Below are experts of layer 8 (counted from 0) of a mixture-of-experts language model. Rows are named router (the router's row for the expert), up (a neuron's input weights, with its number), down (a neuron's output weights, with its number) and show model dimensions 0-255. Each number is 128 + 24 x the weight over its row's rms, rounded and kept within 0 to 255. Numbers have three digits each.
After each expert's rows: a language model's description of what the expert responds to; "mostly gets" lists some tokens that are sent to it at least half of the time. This comes from a sample of Wikipedia text that the model never trained on.

# expert 22
router:134148146101111166097102107109144117131118130107137119125157136098116165113136111104165125132098092133135109132128101161124153097116114152114118125102103127128167111150114166115146130107104127070122118126148116139098145140158123133153119124110159154090130153127103159158121135117128113113132121125114124118128089102071147167109166140152158071154131114131128133104164112135092140122109123125157113150147126118158070089130114128151133135135128168178093143113140130146123122123075119106121108113128106137179105107124153091122133139172118106130097104126121196137132084162123120102156112119091137136108114121145111124123135148138108163134123124148115164135182140149223112181125133166098125110114110071121111145107176083105164115146136120116171078091151122159144101099089130
up0:092133101116142121129183138144127109116090100105114170098137162127157111144152114150077130125108129158103110134118095166134170124111116118107122133130131139143126123113106106173128097162063075096096115117141119112071154157113171119098141156130148142189142132119133128143131115157165136146140137091123117159125159105097119147087152120120134113133126103139171125126094147156107137116121109143167102187137132121157133139130109108131079140108142105121105103129132110122099098133109152113140102173145077110150138115111145070139137147162094128116132145085129125120129149117138096091148152103158187135142145128122149169093146179105107141105132120140101164141116134156130115147140176122108144154141092148127139135092157152123167126130128135096117078164104110160136142084170107
down0:164119139121151146065118137101119141139114100080166132108144139149120093125132175109103102106134152145122129183127107096092165104124163115164123129158140146148110123154128106119190074122102140133107111144143123106113104137146129115160135142129099104114118129142119108120152099180120131087138117129105105166118135168122134125099100121141118153099116087116131108069135127097148117128096112126148133137140131116133135104133177095151191114070130101103145129077173093100097107140096145147145115134125169145157100110136096110145104107135165134102147124143138151140113139121156132121101144112113145169146131084159163119136126147148095119078123133115148107119127143156077157116088155094126168097119092171134164156135163155128130139149162151120138119069109106143114132151143147
Pieces of label, publisher, network and place names in music, film and publication credits, such as De-c-ca, Ro-utledge, BS11, Char-t, and years like 20.
mostly gets: " ·", "–20", " 28", "20", " Z", "Y"

# expert 27
router:129111168125136093136091146127131134170134127137099155163114103120184153098150118129133131170117088139132118137096120150135147112116138116074185145106103114167117109133143165131110156110144130126101143150113065120135149117148124148133118112149146141108155115145091139078107118070157119138144098157149125074160128136103134174122142132109126124103138089179127117152127108114125159132127148053092169135117146071116110111126134140135120166132079114120101105123147109137164135136092100109138117090113111131145094127135204103180104179127114121161136110125127175142102109171141099166129136172096126117166114152128128107096138141144099131122134120131128138142171129121104104138134116154143117104128092150108125123125159121116129125081156102100121150106146107121170112126116170
up0:089143128154136147143129156124157089143116150108163121139114181190150124140143131121126142137133108122123126117134112127127150103122127111118114134130123131139139089164102076135134123119135090185158166120107153072117135119130185114124123138140148158166168118122151125140150114135169067130157139100090142091092182099101129158147100153124142094089098106155119170128138136135103132124084135131133085158107109098115108147122109134135121181134086137118059116127111157147080127125127094134147104115133117134119127110129151127121098188104122130146154133109113130120105133130134133119123144129159136141160153151111128143136137165120131101130115081104108152098151096069120079141121150147160146143163113166131141095105141146128161144136071123134140137145140082130147111053142139
down0:198142085141139116069138100181140142128121148174134124145141139153108117119117133104095092073096145111101115128131138143122125086160133208133114132133158139118135127119097099145180129126131090128113113150111172132130165140098147137178129121154111112104107108144163105138166147126143158073131153124089135152123146093101136100169122111133124146129130121104121119152140112120135134090114109155137131117084131133124124139118097125131155145105146132098094122139103123134146098114146132135131169108148136150093144169130097085106145137150142119106185164149170135111118147113123098145080122103128128120145143134187139092127129122139113105083137113134178121091165123116128127076073159150117121124119081150115117117195112128146117145133089162140132139119132159142148114121140167
Final pieces of place and foreign personal names, such as -burg, -shire, -ville, -ur, -den, and whole city names like London, Paris.
mostly gets: "burg", " London", "shire", " Paris", "ville", "ford"

# expert 57
router:156144163134118094146130107159104147123112132157099094130139098114117126109120108101132132139106141159123129144128112151145143136147070137125126139168091129141121123108117135153126139152134130070122143162090124168130136136165131134133150102121144129125167144114088123128132149118144068138145103150136144080161088087131108120118120125132135086112117117142151097146150129135121152158111154075136169093105159121166083108169140143135120128102082144109171118079139119098129153142106120128126119133090125096122115127126152106138137158120128119172117129104107169174067122147135107153126120143141101098092122073132109149132102122143123123143116114120110095101168165103184157115120100126127115092133115101108130133201175083172143105117107072124131067153135080124153118115115140
up0:120119129128106128125142140126145079138073090108096133105122172171153107142165105134141116118116092123137135130165131136142152121099166086111119152117140141157155143110157122137146120165130096144108165144146138104087129113110163124146145139149137137158129142144090133153126128168151104134110155124133147134112177135147081135161134125109118102109105118180144147146112090153080148108099133113127129143136116117118141117120163147124113157108079142161090102122120162105123198134083131120144130166148119138142171132108131133130107122200120120132142143097139112112137080106154116123125127064161151137136153128089130157117113126134080151133162109160159190141135127096117118156163214122100089136166122113120107115093132129118159100137097126106142103130140131132124162071132125
down0:146144129103152113108109154104151109124109104144158134138139121141095147150133114132111151108158130127101121127138133109076166129152126131142119128142126137107099141114160158111126101132143144122087100176159120132109098097098108159145184135136109110170066100114121127154132131173112102131135155108104125178099112152102169180102125093123135109084081139149138141148105115141095121109127098109162130100175139151098150128139158131073141115123115098152168119101126145118144133092119155128099124163147163169105103158119116130153130164149143164132140139141127123142145127142190098143107131139116100088129108117176111115144092150144102148110117116080171143173104085119117138123131159080098085147174096131140117106186124165160101145143123130114101130121129132119093102154160144
Pieces of personal first names in cast lists and biographies, e.g. na in Hannah and Susanna, ra in Sara, plus whole names like Michael, David.
mostly gets: " Michael", " David", " Tom", " Jack", " Richard", " John"

# expert 13
router:159141164112123133123116151100137122154130116119105115120156099135124142116154090111122153162113144121116130138116111159134156090110085163111137133136087094140100134122158138142121159081132132033087139123119136140127122151114148157109173116098137109106141141122105130137115155135129109181189127107123117130151109104128151128141164186131124114118134120131125096115148132148109170133138165112127127129131119075160130108152131123136117148088126135125104112094149092164186142142129137117137126140119121147146139119160176079166119158124194120119120141135108143132094109111094105148135139101126118133129118123113106154110115165116110128119160085139125125079145177111140138143188091139152126094134094108104151150167168087129132091111107136121140059106161085150173114090129124
up0:133128122130152140107119140153119120130131143144147160093140155151129139149144173112126126154154091134158155172092111181201157123129103097147096133136122130163163100075122161149125105153109110103122104124123153097109127123068139154121169116130150143156108181158078124154125128117143100143170123121111133143127143095119115149113126174146138144132160117121168119068103145110157113156143127161145090147139132144109105126116132138115110124117148141062095113118153113117140196119160126076141152144114106125165152132137118114138144142126113121126167142136129102131136089099124115084142144085154156116116132127142148142108139154154103101120141143143104149102150161131101115114123145179147162108161112148114118135100120170099128120131070106142156123151105109152134165062106090
down0:123138106121111158110139142156137085115135108109192131132118095152103093151118103107171086077118116129129120115117130130165143113109115148155114120136165104179163116151117104119139144108098155139097152121124137100161125146105137146122093097135134143101134111111115092150134135145150121120173135175102127118103106132131151132125171124156086141117109130117140141090143109087150132150143099110139094054139133177108121120086124144116121123091182103062136116106113121135129145159152140087103162131179142192132142128127145097109120125134115126125157143117174123127127108125121123153128143129136112180142131102133145117119120092160089116073152159152175152116104098115098132123107084091113114142200129122111109136122110171122166132145138132126124142126106094158117161105137178
Syllable pieces inside Japanese and other Asian names, mostly in sports tables and rosters, such as T-ana-ka, Ya-maguchi, Ta-ke-uchi.
mostly gets: "ō", "iya", "ə", " Ya", "ā", "ji"

# expert 24
router:197134122133112134122100119137106108154101112145111130112105123075192169109170112106176157113126103171148155127088109138110146101124121145131133105142120169135177119167138166140131154108165075127110112102117142121099145127138194133159119111147134117126114146159128125129121150134128113125153119121132164119127123114112121144105187157094127108085114116145150122175147110138120132155089152139077136120106147132195099109138072116128081173132082094158130103099132143143134135137067148100165109148127110126175138116144122134128112117162115089160100094139113128144099116154116114126139139108084135131104126112120099132092128145134114137143092126163127151125182154130153157146128119160125128112139109109095146147174151144126140130122135129088135106087113112124144116109084109
up0:087120126107147125157142146116127108168128120086132159115142123155153090171168123150152130108140093126104119087153095122147185089111138117121138141135093112144120143126123152114114060137130104099066153097140094119097119132096167137173164142144120139164115124097108147156149089139113115149117130092077130121074171140106116158146127169139131112093139125156134122132135157116099144160096107132118109161119136105124094119085118139105114180114118118125113114150119129117131077136101087137123089164096138148118140104095120109134097137134124137147172160089130101113123118147123142158121157099194185079152134129085093155132116124134113140119155111137139135116160151137109122165099154126126123144167111132144126140109158133110175144171088119124124089134148133129135162097138141
down0:112111139145101114115122154137143118112108098141125128116113082161095107135127105110136117113188162131139131111148103126117126129109155101132118128112159111144135176133125138114099152146109160117141108160141153159108118143094106155143120153152117133100114097139160095155125129119119125117147135167113128151106149138117130140164105142135113075142152155135120127084145116123168157126135149144153084114134113170115131092152115124141093102112149128098141152089126116124122062133080190133145134110149150154174106174168170067124121098114165163088093117128165139126117139137118084146119121126158123147086171165135134122122106083144118145097125140130113142116088091179123125064102087103130140181147112168111151122122120151108119088101104115136101131099161135175124112155095154
Lowercase c or capital C starting a word (circumstances, citizens, crew), plus year and date openings like 19, (19, 18.
mostly gets: " c", " C", " B", " (19", " 19", "C"

# expert 56
router:144135141131131120117107136134073087143135132147142139137133138135139116073177108126128125167117102128182132115110116121072132126123115164122143145128091112138138106154147163144111136063124125152109117130094106133120129168122148139146161126144129123110166162148121162122123129123122137112131110140163151114151118104113139172126138129121161112144143087105127125154140141135111130191065135120089148120134136135103103098120133112158077136126124077114146114108133095145116099118134120134148104135117113102185088144182170108172145154132193141150142117176108180127117123168128133124172063170063138105170119122124101131110112143137105153134138150183115157097132133132121161137129111151129124113088110131134137099156132138129106079114140138083121109130174138091093123103124134
up0:094112155172197113138148124174145103152094156138116157110123117155191105143123123118151139152105088111130109137134125121164155091123149142109111141103110124154134139146113124126140091181128112154112105109105102119154185128112143120115152144173128148200112139122137165135139117151161121145116142077128096121098158116117118118145141138093122119123102113127171158116148140115133125169080076145096105126100080136137106117151129150130080167138129132103118140148124152117131112130125106141141109183159100170151109090106146088116069143152089128155149139110123078129123098105140162122144118116146180087149136124103138147142140112095112141120118110159126138106144096112134089083145133153148119135137128164128109115106113152141177127145075146152141127135137134152124111075149122
down0:114123162070102114092124169173123134094067116158124124146127135169114081147122106147142120166150137121113111120093144126149142152111132106144130101141123169154104137157081136090163120108135088134122155130151163126116126156091134087115102093107131093111110096127151122111146085137148110125140155139108070167163144150117135147086127151143109122117079155122119123130143128159130106069121089140144162108127102139115092149137158087113148106124115126081174103135094142126134107143108122114089118115094123149103173133165101136139117117140129096122131149150108136139151134120098104166129110121110118188123120171133097127084119149123123107107121160116125144125143114073125131142122115173152053137142104115121097136137136149158177113142122121164176111124118160120135097133152148
Endings of past-participle and adjective words before a noun, in political and military texts: reform-mind-ed, undisput-ed, provinci-al election, new, former.
mostly gets: " military", " former", " new", " won", "led", " Army"

# expert 43
router:144151172103119156128111121128120130118102068169146133121120118142146143127164113124152119111109104173143134118114125129111144127106112135102121108133121161166104130181155129174125137090121137115118106107108104121119143133141126111194141122104143143121129142106128136159141163143164138133151102123146167109140121113111134165120136164079131096135161129127142097124143120145099122160096130116088141139099134115120121151136046143143080199138081110138109100126153116123154171146098124109162109128152131121146126117112111128153162127155121120156108138137115141125103101109082145137160113108061114136092087115119137134118108136141131121201155123173122147129210164108149117111141105150134109107153107130135177118121141073144121142073137117111156122106143124169137108130070136
up0:137144089130137149176144129140117090107092128139146122159133150132129153176165104133135126145092152088143144128125100124151119111141112094111084087120119142161184110125129123137129082140119113133128151086152159103111133105119144132138159167102153141148119143133084168121121117161131091133157132152125113074096148157125097089121137120126120160132112121171152137141131123142129140156154127121096121131114114151134131122133090153110121133117130094117095159134129178156107166138112093103118110136132122113103122062123139090102138189130099150141097179099149117154156122117135108133130168121195121126123113137125137130121123113148094137097125125129125166101133130097166100166108124124142124136180133156152078114098104164123144116148070105077157092102081102134156136081161093
down0:141154139124179146082112154136122125126138147095098098099131136116126134129168114153119095113154161141139114106138128126125125114133146110130099118118147151147107133148164112085141139134109143165138144135154122118140104114103122120186111134176112181108119084136127122118128105128130132095148112130124104130133126138110132143144127100148111108099049145155088144086129138127132130144089172131151128148143146129165143087130128103111124088108136092138138124113116102103155067144132143171124118110117130170098100118174072123130153175167119155121099137143167176140114154137115100129111107117115159171146128153138131057132154104154084132098129144113140089128109118116156107107099091156145085134155072154112145153122125121092195150146151108123108105166163119176146126150134130
Capital first letters of proper nouns, most often P and S, as in University Press, Sreeja, São; also currency signs.
mostly gets: " P", " S", "£", " V", " $", "€"

# expert 28
router:125110161095155147122094116128099141123101092137090121151133121096126171114170104107126111143114112121109161129113115141100149128128144170118147145141104125156167123152155138154108158136115109074107108112131118114150125164125167141109119079146164092103138149124084156099126158118132108140181134101135162092123110113081138142146158157085149129149137113172108128119140102145068110118119137149097148141056128107141127132146071145150106134094136125134148077128149089139139130148139077084139114106118146122144120134155151148125118116147128120135099120146114125138080102114117123135146113168100080103129128099134092117130090155135104125132096093124104155124139150103124132145120138128137133113125137085127138154118137118155134090117100084117109127065122051172191115095132126
up0:085120118164141112159146132118138114145072113087139153140139187152148113135107125095131127108126108149131090131122120118136173086104145126097123112138103125136122129135142125104149109148103094134111174088140113074077180165128101116150138107131101162140154130140141162163158109158169079156144167148119123131083155116101103098127154130101133114114103121150153127110114140153134115136104101123106126143118107118164098147116144173151100193101096136138120151144112135129090117123164086117133124190127087182134135111112109103118117153147124133135139104055130134120132146132125121148128139093144167122140115140089145143137139140137112101134158133142106131136143114070146085150156156108138108167152138131113129122105129154096132124137106115074150124160119045139152141129115126
down0:151140146099142119077179158098148149114102151140124110112188105110082120160121126134115121126139160145131143138127178098091152077149126130115089144119187138120075121100127104142121158127094096117111136135108125130107135142131147131133141114139125147131152130126132142136128085113105089118131107163107112130117156147154129140113152074108149151122138125116142116148185129117157143131113122149142128141189136149128130125161137139101114084141137148158180157156072127125141110072128158134128113098096123147080139120157121138144118111133116132137171133170138132166060123099125113114114135117170136184125122187167136129099120117133117123112174111137160098160110117107150128102125130120113098137116098115143115162126142148135107137159162087152082118146196091146107107139108107
Articles and determiners before a noun phrase, mostly a, the, an, no, every, several, as in "in a win", "Constantine the Great".
mostly gets: " a", " no", "The", " the", " The", " several"

# expert 2
router:112188108107119141115100108121060144147161135121134118133157120116140167110138141116136087106117091124174176083125093119110138128122140105117135142116112085114118097168136155163097133066125122102129111129127100152146139141126139196145144106118163099129153162183153126157128118114132120135131126119140141092132105105105121130100164179089118115121105120110117096161147128149102151128125148118116127131119146117137128161148162125127119153146113158148156121115137120150150139119109106092182108129107133119112124143149125112195117127130130093151161145130117159177134131171098131128128124139087112120144124134151106116153108141158094128166138083139114161072149174136124121105134101132097085077121142148150173131162161093112129139075124120138169133081160100150147101113128164
up0:108138116171135139152128141115147096161102098076166114119122117149208135139125076119148150103120141125111134120172135117146197116125146112100138174129089150124126093125094123116125105137104134115135162124131104095090098164112176182192192133121118161147117119095117121132108098149101126132136136070121123086075146145153113163113132146159112112129146137144198157128126095118105133167087130138120096170109106143170141127120133122173111161118130132138105138130113153115130148135162140147109115143102160123120124116113103118159118142183091116159138147113119119147139114102170154128136105105159153116093129142118137113146145156119114120143165137104121178133125117130132119113093120132173134160113116144126136099123127150117168169116138087117126126118136110129134142077132154
down0:163137141137183077133137167115140117134134122147113095152168102121121123141129117129113155100134145112104175103148114121158120117134113146080102131156110127170128130133119121153174118123106167141113144124131167153129145141090162112189143140110123170114108092078130127152126118136107134126067154136110111184116089130097148160119141126146119131118114103150131089137172116117119118094145122158134124133152122131111183127143097118120143114138127091076116148127131109137146150096132146128118116161131145126119113152139101113112149103154131137078129196171130186132134146107121130137114130127134160163137149097117147106095126112161137121130174098158169121095104097089071113141119137161145087159118082112109154118082106157156128136128101140177103104101113105163130078146128116
Capital-letter word starts in sports contexts, such as Super Bowl numeral L, Class D leagues, W/L results, and club names like Poltava.
mostly gets: " Cup", " Bro", " D", " N", " A", " Award"

# expert 14
router:168134162116128121124122126083110131165100109141150128117134110132125141106146078116128116163094090129124116147123079170134181114124096181127124123114118121136131124124169142182128130108100133093124121108136128123118140160162196147128150089131120148129155133087126165151084176147105113174146126155117121155144061137116152118123157128118120116131131138161139128121140119137117183133118160088133124149096111125155125121173079120145116205123119156157104102097139092130141144163094088114135114123146115120141108129144141099165111127167131103106152131141110120123143090113122138190132145128097128140134094138139092169109143121129092134136153112137122149120138153081170127120145078146139134109130104101120130169117175084127159111108104114117136102126143102168140109110098181
up0:102159130129129155141155135098117117135137171112180118123092138137161104121133100113123103123097098175138140133120169133132120081120116118119107158136100128147135079121129114123124128146122101118173138083151114126096110156101142083155145150131157145186097150107132131132163136154107100146118121129112136101164170117112129112098136145157147127133101149125198114183151156146108145147095096096096079156116121099155146170119121127110127102154099155092151134155152140134117124146104124128094137152129095106119103077113142120147123134144111080134146111125101105089112142110170130119083129096145192111102123153134120130109162124125090105112152116155132145136169184103101118122134113136126098142188146130147126101122132147146190153128065134123126122139083091136127147114146109
down0:122119106138149148108108110136132112075101154081155121119138155158097112121166120106132099195127118101130111154101085191132153131134148130113142142149164143179096119153150136086166122113149098151121120133122137147125122119121144112167127180118120131120124069107144166122137122162129154136145134152071122150139158107148137100134169113154096131130104096149111140121116164141128103117089114132171082109135143107115141122127112122078145100135151079082137178141146135109147065182154105119124126134110145087107125163117127117093115108108147162089120139126122135112114119169141116120145113102122112161163137131167134105122155090142110112102133105136182106154138103106107132160124112127133125088142102154136140168115138119127140159179152168148141107123093150143138077127094137
Opening syllables of Japanese and other Asian or foreign names, such as Ma in Matsuda, Tokyo M-X, Ka in Kaokaew, and Latin epithets.
mostly gets: " Japan", " X", "ō", " ma", " Ma", " Ja"

# expert 58
router:142118100125141125116107163119077109155133118147103172101143108084132129109128091124120109193122064126117114118134118127086123080171110142084151126150113114110152076159141128133093137124117126105137168124115140145155143157134130148140136135120113141110133146138134124152132158103132114127152126113166152156136119073091129185164136165133124138126148117146088131116138130104118134149094121156147143137142163092148104114107104141141135170089065119152155106129139117125113140109153088141174105125107097113177162134188155111146115130123170138160115108156126128152124115139101124119138078175064173103135100100159101156147133155138129141154161152121112121092138174103143117138164119155136113116100121129131165119155136104124105093119109066118121134108149128163151115128097127
up0:141119140151145163118157140141121112144126130122112176114123127156142090152123096120128109131099109119132093144158097142153168123097116123137139127172141102153114089129101120134151114165138088176130145113146133123092132136115173110170153190109124146206139104132128156155117114138145127110167136138129138099071170107113159158136148135132147108096118103118156150122126134145099109129090105134112131198128126123144094105135113118148107127138125150118121132131127106092124108115118112116070119111148113126135167092105164095128064123126109137149145152125098138145165111091155111114084149144161180123114128104098151177125160123129145089141173076108143168142159117131114086111135141144143097139110140136132134121078103131113155111120086108149143105127120101153159066125167109
down0:135120134163087102120112131159114112103116112136150129153175124140138083147133139174109087087144136100161129140107149117101121173141106131139128110134186134115085126141111088108146136100105145152095139110098143131110124145136094180141147135145117100098145109100148136144130122190161098105145148127124111159068103120084147137166143100160102077105139155096113157143136142159131112154084107107165103095146125111164163119143150118079145125151118096118148119113145116104135085163150125124101132125108133114120163155152087134138137161168142169106127124147167130140140136115118124094121106172103090118125135127153126106114170098166115153066138123118133111136144143144138100116130122118127086155144139142181127144133103114137156150176106116113124151165145138120194107153155122
Closing quotation marks and brackets after a quoted term, plus descriptive adjectives like different, small, original, various, and endings like -ate, -ult.
mostly gets: " different", " small", " original", " million", "\"", "]"

# expert 0
router:168133167125085153102116154071133113160116145156136110138148118087164144086157117103131136149105098153124136163126125130137149120126110158129132104151098151127118127168136131140081128123168135111105118117124120102140158145123157126105140100148135140111094167149121142164111155131137127119158131162119169113142092119103107155129150122089147165096119123158182139212171130125099136146080130129085115134105134134184099107115115124115104169127120147127131104112115120109126148130055145097129112132118102096146115116141126118132112133167130088145127114154083190133101086141095072154173105145104115141164102129139139128105135139126086130164089131164126142137148152110147127139161135169128126101127106088129146087127155164129117110127136115106159102100152124135142086151095116
up0:081114121156157142117154129116141090074086109122111113094123146166171136128122100123137106117123142111128107116172127146124194112098135103104129182120104121183129100134128126141110103156116117104123146122091147074091127109121149131131125106153128207190156147120113154162100114132146109126094155114086129116082175095132161129117090133103144093124131111164182112105146154145117139104120086117110142147129130132133103144134095151101101107126120110153113119135149137105154157108108088121146126140137097133106113094087152115131126155179093122106160117088159150114130068123113104118130123121132153081134127152083117149141114146137123127120174091102127147104142127127103095129126177124160138108149132147171106124080144133130186121141146116130136127115106125147148152121134135
down0:145117117122160132111100139168115129168088130138095143093133128126079107089151081144125117129128143094143146178125136082114094112168147145163133151101140101154122163152144085100150104117142136150116112134136117118152131143100149158141124158126132152101108098134103144121124138129168113090141130165118098149162107134088137092177149126127143100120117159120151177126154138129188129091102119111177090168162112151102133125121117151113146107141137074159156120129139125109136134165101125156057141094153178175127116129110109128158141165158106136128142135134185164160146142120166113091109138162139135117129115091138114076099126117142097133110147126137174135138083118124099139145093146129123120146148123130102119165116121154148178128107110156129148101135118136082163134139143136
Opening syllables of names and words, mostly capitalized like Bu, K, Ka, Pa, Ho, in political or place text (Bush, Kidlington, Holy).
mostly gets: " Bu", " Mu", " K", " Ka", " Ku", " Hu"

# expert 35
router:143134170123119146123108120157118124181092136116124132164148131112110159110133089070142137138116124129120111132144089118127144081127108114113136151094096097165155127151144147147106134117130128113126134139117144118116126160145159135113110114111161140147138182127108178163118143120115109140134109173131124118146108107112143177142150124110149069136153129137130086156144123150119173147107126082110148145139129081138106102139132135162118160132139118132139113130117112172149154127059091111109118127087117101136106114131151094119121150162128098110111141123111164134121114176153070143171107128129080062134115145119120144092159140168083179118187116118122163084143137118169123132121110128105119094158136099124147140119149142119129109142122106119157068078183111146164117120116156
up0:083174134135125158125158140154162113121089097115115170118163124135170120152142135109138114132141109101143116133139118105161179097104123108106132155137087058171135139177131147156142086115103162107131121128118125103134120127136128111152149160079151153151101115137134112122084128115165128126183154077129109119138134093134105120127152116146091112106120099128158132157129167128123114100093150156098093143141130159085110136139112161144071159107146133099095121125066119142146147136105108139152132174111122154112139092106132124145105142137101143123138110076125108144132097151100094137161136137116179131131088146127134175133119107133117137099159127135121156127096151109111099114146140151129122127107167144155119102092119208103113129148094135149143121130120086120142108072140116
down0:150148133151110111069120165110128118121131133097146098126154124122139132143163110158136132136132172101151164151160127111141150090121162156146088147113154120142120131122105108124200100105091147151125138151114119129121118125120110158153130117128144174130093104086144091103139098139130132109127142180133132159152114180144110135149155092172118142099125117147137116114190108108137111100135105127163120096142126148122155134111111137092158128138164090125167129093103143131117128110131124146083137088155172090134121184141110126111068130135168151109130141158139115154107139154128103128103119137153108119163144136166164084125120120144081107079149100142171110104121103119099157104097083165141108128151121178101112149120135155142146119172174177140133144138138099134132096134128144
Letters and accented characters inside non-English place and personal names, such as Cádiz, Oklahoma, Mogadishu, Oaxaca, Saudi.
mostly gets: "Á", "ã", "ø", "É", "á", " Cha"

# expert 62
router:171127151141121146150125118113101109161128141146153156116158118139169118091141110145113111139121119119117142148092082135132161149128147140153179154135106115126152083153137119157120148095134105122126127089108120142133192117171159098148163125134157121120139172146134123188132135126176121125147075153146119118161134084113118137092143168065136119096156112113144113139122127184125161158107119087092161150107150095135130136111116131163110195124083100120107144102182073155120102136100106117119117133133087110132112121164120086131117141122193115113105150169098125154134114156131128126137141137094110112139130120119106160124141145122142141152137107166116180123125141097118120176123117148119118106098092087152136132135133140141180111114126133099141118160162134149122080116126126
up0:107151131176155115169130122131169135160080143129162120147141105128169111163141094146102106133137139143166112117177102097109159123109098119086151162127114151101159102116130132146106113190110100168137163107113101137102120132094138130115132146129161143172119102156117161145122132130158116127133161107124106126111196098111085118124161160147125120122113110115128136153140169129108126126098064125133082198148138118124110124136162153140138135127119107144094151144143138112140108162124089137122108124156098145131149102074182132154098143153108107134155147105089136136128144142108144095123128110127203130119156135100094126133152095137158097124136132124130206073163116087093087130144121141155130115116144155140138134102126133150143145121120132146149112150131131160133110107134116
down0:143125121181128117099165069150074113126117133098130117113143131120107102195147143116096043111146135136162135150133120123125135154157124107145089179165162161139160137114094087118147126133098142137100132120134135111136119135093128138178137126122139129111121092123130150131153149151140134108128138127087129112139132140115117147116167134108129124094072076119081150077111125142155118127128079095101164148145124139103132110094109132119147148061112172114123121119111131129126115116151134133121110124123112171125146118151125119152133162142113135098151107151135139136119146173125120159078099120134133144111129118147137057115118110160161114096144152117162098144116153080088094101119078103151154151106132207120148119141113156127142122135121158146109110120115157113138113115123156
Adjective suffixes in names of institutions and military units, such as Legisl-ative Assembly, Autonom-ous, democra-tic, and hyphens in aircraft names like MiG-21.
mostly gets: " military", "ological", " First", " High", " Force", " Army"

# expert 21
router:141145126103097146125103108080083163175138098129122145140120120128138157119123130069133135137100138137170141122104097142097156110115110164139141131145096092120147087133144120139126141122178106083107108142129132116118133169126123187166145099148161100134158142163109111187118132121152096126141124110141137124148133099093107120132126115127156113099118149150112092162187163109096159135092140142105118153087137109142127101123150123156124108133143147134157074134147090121197122096095134140129099112087138122144118151135157080172104135149126095136131121135121109124058094138106102151129120160155167107141101149134101130133123115158147112191134124116117120073165151120135129110132093159103118124125116106121155120163160076136138131112131126115146095082148094136146107149113117
up0:090127118191142129183150125128117116150142148114140123108135132149170104147129077130135106122111122130131157106157121137132139071157129119101114160147127139133141119123124129141159123161133108135092171095138079108118113128141172111186155161121120128160152124138116127143155124153162083123130155147063141119098167140144132144121132129151110137123102109102158130143099138087095123117084105128133116193119155129126115160124125164142119190139095126117126116104098117116110161121136109186105114176138118145122118081109139151177145168132076110117122140090173113136140110131151135137140174096148174100131126154079148188144158141148135115133124125128153173148119105138137120126153122145122144138166122173162139118105132144140185138142127119135143126127112090181158128101114112
down0:138138122130188128075170096137118093139142128141158089179103131143114122150157109150140104114145116136160139180146123141138132126108104148164091141088141145177089160179149145110144109114127142113108128127113121129106104100122137116150159131139146119105127067090114083139128131158129103103162152104153155157110101099130149109131122129145120089090109123109118137099105097131155135106166134154153117141115138124129120121162152118087123134111115118078123116100114113137129062169176169113125116130119150146138079164126127119129140164133144192121169115149153141124116085142106115138113138136094105180106170144110122095115125118119101110085170106179156099118139110167110130118137094086114094121106105140120160108115108114142110132155110175142103144110131125118111082130103130
First piece of a word opening a table cell or clause, after a pipe, quote or semicolon, e.g. Se of Semifinal, Ra of Rank, I, No.
mostly gets: " Se", " se", " You", " No", " I", " me"

# expert 10
router:115148149122094095093097107117104141170121163123140137141166116122116145140106125065140145171129123128114149119113106139127120105111115122105131130116119142130134125162138110112094160138144129073130114149141105135156164166135131147126105106086181136116124137139123175140129165139162081143120135126110154130151129094131139187112150141147145046108147103165125113143108168189110136145118134156097124167083153118130113115113137154148131127117137128139104077122153104175171140123115094128113106098102075116138139130113161062160123109130129079143135089117104128132113093135118105139125108159126136121130105117110102109087124123160095121156146108118115145126114155140190123138153130138134129114111138096147164118132144122146160079138131104097141081103186073155129139139095116
up0:088101126167120160138125164142115096142118127096130156083127117171158113131121120122127102109106119119130112146173131134127144125114088052119116156137109123134114117134152162133129109146128101127091151095134112120112110119116165086143135196154156157146132122126135156131151141128134109172113153126113083138092130109126098133114155121124116103137109121183168137177147168149094121143121148100133112186142103143122100164138120137159110125120122142125085110123106119121139140161123134119123112187140091097147172094121131115149106155137098113111174096087137141110134136055124122143110122103146177112140124122100136159110179115139112108145162096143144138161123114094113104095150137155128113179122121139184141136116134166108168130096072114128148093132129088149132090147149126
down0:150122124121119111134155163141137133113109113108160105106114151117105114102168124158109127068109113120124159124099120105104128151149134144117089152105149127173118154148104127149152153134143123144125213111114102102144156108080146121196091120135146114141122110141118127130120104151154121125125140129132113159196124093107167110148124138138144143106116125096137118114128146141132132154128097108132168080159139164075126145135153136085113147082139160091124148105146124133130098133174162143103111101122143107139092151118113103137109103089144134116099169147162122155139112150112133122094144102123125134114150143149135119067105113169124100125135117111144133108111094124107161127116120138141053146138112147115154119113135162099157172187161172125067143139098122114154099114089103
Short vowel pieces like a, ea, i, u after an opening consonant in a word, such as He-a-venly, le-a-gue, Z-ea-land, and capitalized Ha-, Ho-, Sea-.
mostly gets: " Ha", " Ga", " Ho", " Fa", " Sea", " Wa"